python train.py --d_shared_expert=576 --grad_clip=0.5 --batch_tokens=65536
Below are experts of layer 5 (counted from 0) of a mixture-of-experts language model. Rows are named router (the router's row for the expert), up (a neuron's input weights, with its number), down (a neuron's output weights, with its number) and show model dimensions 256-383. Each number is 128 + 32 x the weight over its row's rms, rounded and kept within 0 to 255.
After each expert's rows: "comes after" lists some tokens at least twice as common just before its tokens as in all text. This comes from a sample of Wikipedia text that the model never trained on. Tokens count by the router's weight.

# expert 9
router [ 49 148 170 137 131 144 117 134 138 167 147 121 144 166  92 114  76  65 120 121 151  93 158  49 143  95 114 128 118 134 100 119  83 155 110 137  99  86 199 120 135 158 139 165 129  66 154 135  85 168  72 130  87  94 102  81 120 171  99  85 159 136 102 142 106  53  90 136 111 173 176 148 129 120 143 144 174 142 110 147  78 136 164 121 116 158 125 165 143 144 124  77  98 154 130  93 103 168 157 120 156 106 101 142  91 124 146 121 153 176 189 116 120 119 179 105 157 142 117 120 121 106 163 132 154 211 199 152]
up0 [ 83 134 180 168 188 167 131 144 111 108 125  87 157 137 120 134  60 154 187 105 115 127 118  88 155  95 111  73 108 147 172 222 132 139 142 121 135 122  73 165 127 141  94 101 126 174 158 103 200 164 168 125 138 100 158  91 143  62 148 155 141 136 147 153  94 106 129 208  85  99 126 109  67 121 102 151 166 146 157 139 104 129 146 133 122 150 119 146 151 113 120  89 147 115 168  56 112  93 139 100  62 153 111 130 127 116 138 123 148 109 171  90  77  88 130 119 149 181  94 135 101 140 103 101 117 108 121 103]
down0 [196 148 195  70 136  56  96 120 171 119 156 117  96 109 148 148 165 127 152 118 158 138 127  62 158 104 120  87 172 157  66 164  81 139 178  67 119 148 130 128 127 102  83 173 132 170  90  98  72 120  65 115 117 137 188 157 133 125 114 154 162 173  89  56 119 144  97 120 113 125 165 150 157 140 179 110 144 183  40 162 121  88 167 119 111 116 157 111 191 123 100 113 108 121  93 133 148 111 144  56  74 155  90 170 164 154  97 145 159  93 133 113 151  82 143 158 109  74  90 114 120  80  79  84 110 129 115 170]
comes after: " the", " in", " on", " of", " The", "ed"

# expert 13
router [119 157 128 163 187 153  89 173 113 193 164  99 134 123 143  89 143 132 171 163 134 139 107 112 105 118 126 129 113 147  92 182 165 176 117  89 125 132 162 166 140 148  89 142  88 117  65 127 122  84 146 177 125 181  70 182 130  96 146 118 141 192 116 134 107 114  88 133 165  80 157 159 126 105  95 107 185  81  77 117 120 137 131  96 123 137  96 118 139 132 127 150 131 157 128  88  98 151 173 153 187 135 128 125  80 153 165 183 109 107 157 158 118  83 131 127 144 124  85  88  91 125  98 113 133 145 153  71]
up0 [151 178 109 157 107 119 122 142 144  55 155 153 161 150 164 152 159 142 137  96 101  99 156 120 153 153 163 143 144 130  98 137 140 134 113 186 152 140 128 141 158  84 110  97 103 110 189 151  88  74 144 152 160 105  90 133 131 129 172 114 124 123 115 146 146 134 127 134  93  98 132 127 159  71  98 132 214 160 112 135  53 115 119 114  96 161  99  54 180 131 134 105 166  73 133 145 145 135 104 166 115 124  70  96  78 113  66  89 107 125 160 157 109 112 125 186 169 152 138 102 143 149 148 135 176 136 121 116]
down0 [173  81 134 111 126 148 201 153  86 140  99  81 156  90  91 172 116 150 127 125  87 159 110 105 101 132 185 136  79 106 179 101 104 107 133 126  78 153 121 188  94  78 134 103  57 158  90 164 126 192 134  71 133 113 145 154  95  82  82 182 126 159 165  92 115 167 148 159 174  70 122 130 166 124 140 151 145 228 119 106 140 139 120 146 154 141  68 175 120  63 144 119  93 157 160 116 152 175  53 153 121 116 113 134 103 147 173 151 131 117 137 103 160  77 134 164 121 175 155 114 113 140 169  89 124 125 143 141]
comes after: "\n", "-", " =", " (", " •", "\""

# expert 4
router [108 139 179 155  95 115 114 160 142 183 180 108 141 123 147 122 102 128 152 133 138  82 149 125 164 141 120  83 168 103  96  89  99  90 126 146 145  63 118  78  96 131 122 132 176 141 113  82 149 132 143 116 124 143 125 165 162 129  65 117  97  98 119 138 133  96 129 118  93 117 169 117  96 130  61  80 119 117  78 126  86  92 138 161 136 129  93 158  95 124 134 122 114 139  96  84 135 114 179 130 106 154  94 167 124 140 148 156 149 157 152  76 109 133 132 100 142 124 118 103 128 104  92 159 122 166  83 143]
up0 [107 114 136 102 131 118 105 114 136 123 127 143 142  86 160 145 134 157 168 154  86  88 111 117  94 129 110  88 167 118 131 134  95 133 102 196 151 153 180 121 124  91 133 189 131 157 131  70 174 128  75 126 105  54 201 114 130 149 190  95 113 254 144 141  91  98 150  82 127 136 101 127 116 132 129 218 128  82  92 106  92 120 192 147 119 141 151 147 182 110  74 143 101 121 179 110 150 114 166 114 148 119 145  94 125 115 110 142 111  97 138 147 132 127  85 154 110  57 147  97  86 122 156 112 133 176 176  91]
down0 [120 123  74 150  93 135  94 181 163 110 122 132  93 140 137 149  95 131  83  56 138 153 138  70 128 172 121 107 132 178 161 109  98 100 153  62 103 101  89 145 191 155  90 134 135 153  93 141  99  78 147 173 106  92 128 189 139 137 117 190 184  80  70 128 146 150 125 141  96 121 182 152  99 137 145 115 196 113 167 176 145 155 136  88 189  91 105 141  75 116 125  87 126 125 113 103 100  98 175 129 123 111 107 136 120 122 155 103  90 127 105  95 113 110 134 119  98 149 111 158 133 188 109 113 142 124 152 136]
comes after: " |", "|", ".", ";", "3", "5"

# expert 14
router [128 153 139  92  98 158 156 146 192 110 128 106 145 183  98 100 113 102 106 160 129 122 152  89 220 112 183 117 136 124 185 133 103 186 126 119 112 111 175 100 171 148 102 147 193 143  93 105  91 102 116 116  94 190  90 130 119 196 109 136 158 147 118 119 105 166 149 158  60 163  91 162  87 146 115  80 123 133 116 164 159 125 163 148 163  69 144 156 101 133 128 121 118 173 125 111  97 154  87 120 131 135  95 137 141  74  73 117 159 167  93 152  96 137 157 126 100  91 139 124 100 141 169 191 136 122  97  90]
up0 [ 71 187 160 125 169  64 162  98  96 185 151 146 157 159 166 118 158 194 142 119 152  43  62 138 137 106 144 130 100 148 151  49  93 136  89 164 121 131 159 131 103 152 106 139 110  99 136  79 106 127  96 132 169 190 144 125 100 148 117 160 134 156 119 163 145 136 140 104 145 118 129 116 121 119 116  57 136 151 158 107 134 142  91 152 134  70 120 153 112 125 125 113 146 154  83 113 111 147 150  85 158 120 164 121  88  97 153 121 196 181 135 127 141 157 172 109 110 115 152 165  72 120 133 120 182 125 181 138]
down0 [103 154 156 172 104 129  94 205 132 103 136 147 195 111 129 126 134 102  96 143 104 108 112  73 110 129  99  97 173 106 117  43 154 141  98 101 178 143 105 110  84 112 144 146  83 115  99 120 132 106 147  90 149 111 127 118 191 131 116 103 107 103 173 128 143 116  84  98 158 136 126  82 108 101 108 139 167 149 121 107 137 181  92 140 148 146 116 140 159 173 196 115 165 141 127 144 153 139 111 136  83 150  96 121 146 157 128 155  81  55 142  85  91  95 124 186 100 180 135 118 170 146  64 161 134 147 121 143]
comes after: " ", "1", "2", "0", "9", "–"

# expert 15
router [ 99 118 176 117 132 142 112 133 187 128 140  82  47 136  91  81  44  64 160 159 139 122 136 103 107 169 136 160  94 132 165 148 135 174  87 108  76 161 110  75 131  78 141 181  67  95  92 107 134 129  74 135 106 180 140 141 132 112 161 111 127 125 105 107 145 102  75 116 132 129  98  94 120  84 109 166 174 147 138 117 110 175 135 140 160 132 153 147 118  99 110 136  67 122 180 134  73 151 156 168 157 112 188 109 121 156  53 132 113 176 108 108 105 115  93 140 122 153 143 118 119 143 120 121  86 183 139 126]
up0 [134 183 121  80 100 137 110  82 107 130 122 135 148 136 138 174 131 123 181 102 132 149  94 131 169 148  81 155 127 106 160 132 170 104 188 151  99 132 150  98 113 127 157 180 132 102 133 113  61   0  90 154 133 113 142 132 170 158 173 173 124 141  73  94 149 111 142 178  97 176 160 145 192 139 120 175  83 202 157 130 118 158  78 144 163 136 186 104  75 137 120 117 132  99 125 120 126 109 175 143 102 110 113 127 101 215 149 169 139 166 134  80  73 116 180 134 196 127 101 166 167 108  82 128 135 119 150 106]
down0 [144 107 161 123 133 167 144  97 140 146 100 173  89 107 108 106 119  81 161 145  90 117 167 162 124 144 140 126 179 143 129 101 117 141 141 173 162 114  97 116  98 159 165 129  87 146 141 142 119 146  98 133 126  74 175  90 139 166 142  39 150 194 132 122  72 176 166 136 118 116  99 116 133 170  90 102  99 126 105 110 130 106  79  55 138 129  88 137 135 166 154 133 143  92 161 117  89  81 142 133 109 163 108 166 144 176 176  80 102 121 162 124 100 173 161 151 163 162 131  96 166 122  63  97 144 149  68 133]
comes after: " the", " a", " of", " his", " to", " ("

# expert 0
router [ 98 140 111  87 159 168  93  99  88 129 116  85 156 195 112 125 131 114 145 112 167 109 114 131 177 115 143 150 164 116 121 138 107  79 128 136 137 171  78  96  60 125 150 105 133  96 129 198 119 103 124 144 145 158 142 144 109 147 124  67  85 128 135 118 123 133 112 124 116 120 104 130 148 107 117  95 134  78 159 160  73 188 151 128 160 162 162 156 155  96 128 122  96 115 151  77 121 141 119 128 100 146 139 140  96 131 106 141  59 133 148 179 125 118 107 141 152 191 139 149  63 129 157 144  65 126 136 123]
up0 [142 118 163 142 106 170 145 105 133  71  97 131 139 157 170 105 198 106 124 124 155 151 123 164  92 166 135 120  84 111 158 126  95 105  96 155 130 115 148 114 155 115 148 136 138 177 115 132 155 159 123 143 158  84  82  98 102 137 133 130 121 137 104 137  60 165 153 109 162 131 146 174 110  89 160  99 107 160 115 112 142 126 160 136 129  89 114  99 159 114  85 128 132 134 156 136  94  69 174 190 188 146 122 141 182  96 145 126 134 121 115 169 113 186 136 114  84  91 129 192 123 111 168 132 160 135 117 131]
down0 [139  80 122 138 108 139 120 120 135 157  65 152  34 103  76 102 122 138 195 153  60 202 146 115 156  98 108 175 103  93 113 105 157 123 167 107 143 137 125  97 130  95 113  64 140 106  83  95 153 142 159 145 170 126 102  87 161 175 118 111 133 200 159 110  94 109 148 148  87 118 118 165 145 130 131 145 148 155 110 120  93 142  75 178 168 132 127  81  89 170 148 101 122  94 126 146 108 175 144 127  88 120 123 143 158 128 123 111  90 138 178  31 148 117 111 122 113 146 106 129 146 117 101 166  75 157  43 111]
comes after: " |", ".", "\n", ")", "==", " =="

# expert 5
router [ 92 163 190 154  76 199 108 116 174 142 132 128 135 163 138 128 125 127 115 144 148  93 123  80 136 133 141 103 172 123  80 124  71 139  73 106  86  94 162 129 143 144 132 118 142 107 135 139  85 150  87 183 125  95 106 137 129  63  86 117 164 127 114 168 122 146  74 121 133 135 159 152 114  74  66 114 151 202  95 126  85 139 153 124 114 159  82 171 118 128 104 135  64 165 121 158 201 108 130 118 145 150 101 125  86 186 141 193  99 100 181 174  90 144 152 109 127 132 195 132 135 100 135 156 125 155 121 113]
up0 [118 114  77 171 110 144 138 128 133 130 130 138 119 143 134 179 130  88 147 130 101  95 132  72  95 183 149 102 135 185 125 168 119 105 112 138 124 132 151 162 129  72 163 126 102 104 108 125 136 174 208 167 215 132  58 101 131 168 114 144 112 112 101 180 106  86 143 172  90 185 131 113  84 121 122 178 142 121 101 103 165 192 105 137  81 111 110 121 164 162 100 103 178 132 162 120 127 154 133 109 115 137 113 161 159 162 129 133 129  97 128  99 165  83 125  97 138 105 140 105 158 135  32 123 139 169  91 161]
down0 [167 158 165 142 147 163  97 142  87 135  87  51 166 134  92  42 182 157 213 123 135 113 160  83 156  76 138  99 106 131 164 131  99  87 149 173  82  98 116 162 151  94  94 139 198 162  47 116 121  74 159 143 172 141 106 105 117  60 118  80 143  94 135 127 139 137  97 155 130 134  92 169 143 109 132 154  89 113 134 122 203 108 159 143 130  72 136 110 138  92 184 119 133 143 142 108 125  86 137 110  99 101 143 104 171 131  83 114 118 138  80 191  83 187 131 111 103 126 168 127  86  78 152 116 149 138 166  50]
comes after: ",", " is", " as", " was", " a", " to"

# expert 3
router [109 138 128 158 132 118 191 141 195 159 125 139 131 210 145 147  88 140 197 122 104 120 143  41 140 143 156  58 123 121  64 194 145 150 112 108 132 142  99  66 147 130 122  88 140 124  58 162 121  71 121 173 110  72 128 108 109 174  93  73 120 150 141 147 105 114 165 146 102 146 130 148  61 157  77  98 121 130 123 116 104 117 103 156 137  86 173 117  96 122 154 148 119 147 132  95 126  93 140 176  88 135 100 114 111 103 122  99  96 178 151  76 106 132 183  87 158 154 149 165  72 133 146 123 112 142  69 148]
up0 [138 135 167 135 146 105 157 150 153 185 110 107 111 171  57 130  83  84 126 146 178 167 108 120 116 139  83  82 166 129  92 103 112 161 127 139 130 128 114 108 189 114 128 154 183 170 115  98  91 110 111 152  94 138 146 139 158 117  77 127 104 112 150 158 104 137 111 139 173 120  92 153 176 127 146  87  87 187  92 164 131 167 186  78 139 129 129 141 126  92 159 130 122 201 135  77 139 104 114 142  58 196  93  78 125  97  86 142 116 126 137 120 141 100 106 122  87 188  89 164 110 175 113 129 119 192  84 141]
down0 [113  81 110  97 159 123  85 127  73  79 103 109 170 109 132 184 177 114 189  84  88 106 176 133 109 131 186 189 178 140 144 161 122 111 214 146 117 143 105  44 131 113 129  85 121 206 160 170 135 195 123  74 142 107 121 148  86 166 139  91 123 199 102 105 204 111 153 114 144 166 124 149 133 166  98 153 109 121 136  74 112  70  89 156 146 125  96 113 150 104 107 127 115 120 148 146 145 159 139 158 137 169  90 134 135 115 164 128 140 118 105 161  95 156 120 119 119 114 143 160 135 107 146 111 106  61 108 148]
comes after: "1", "9", "2", "0", " in", "6"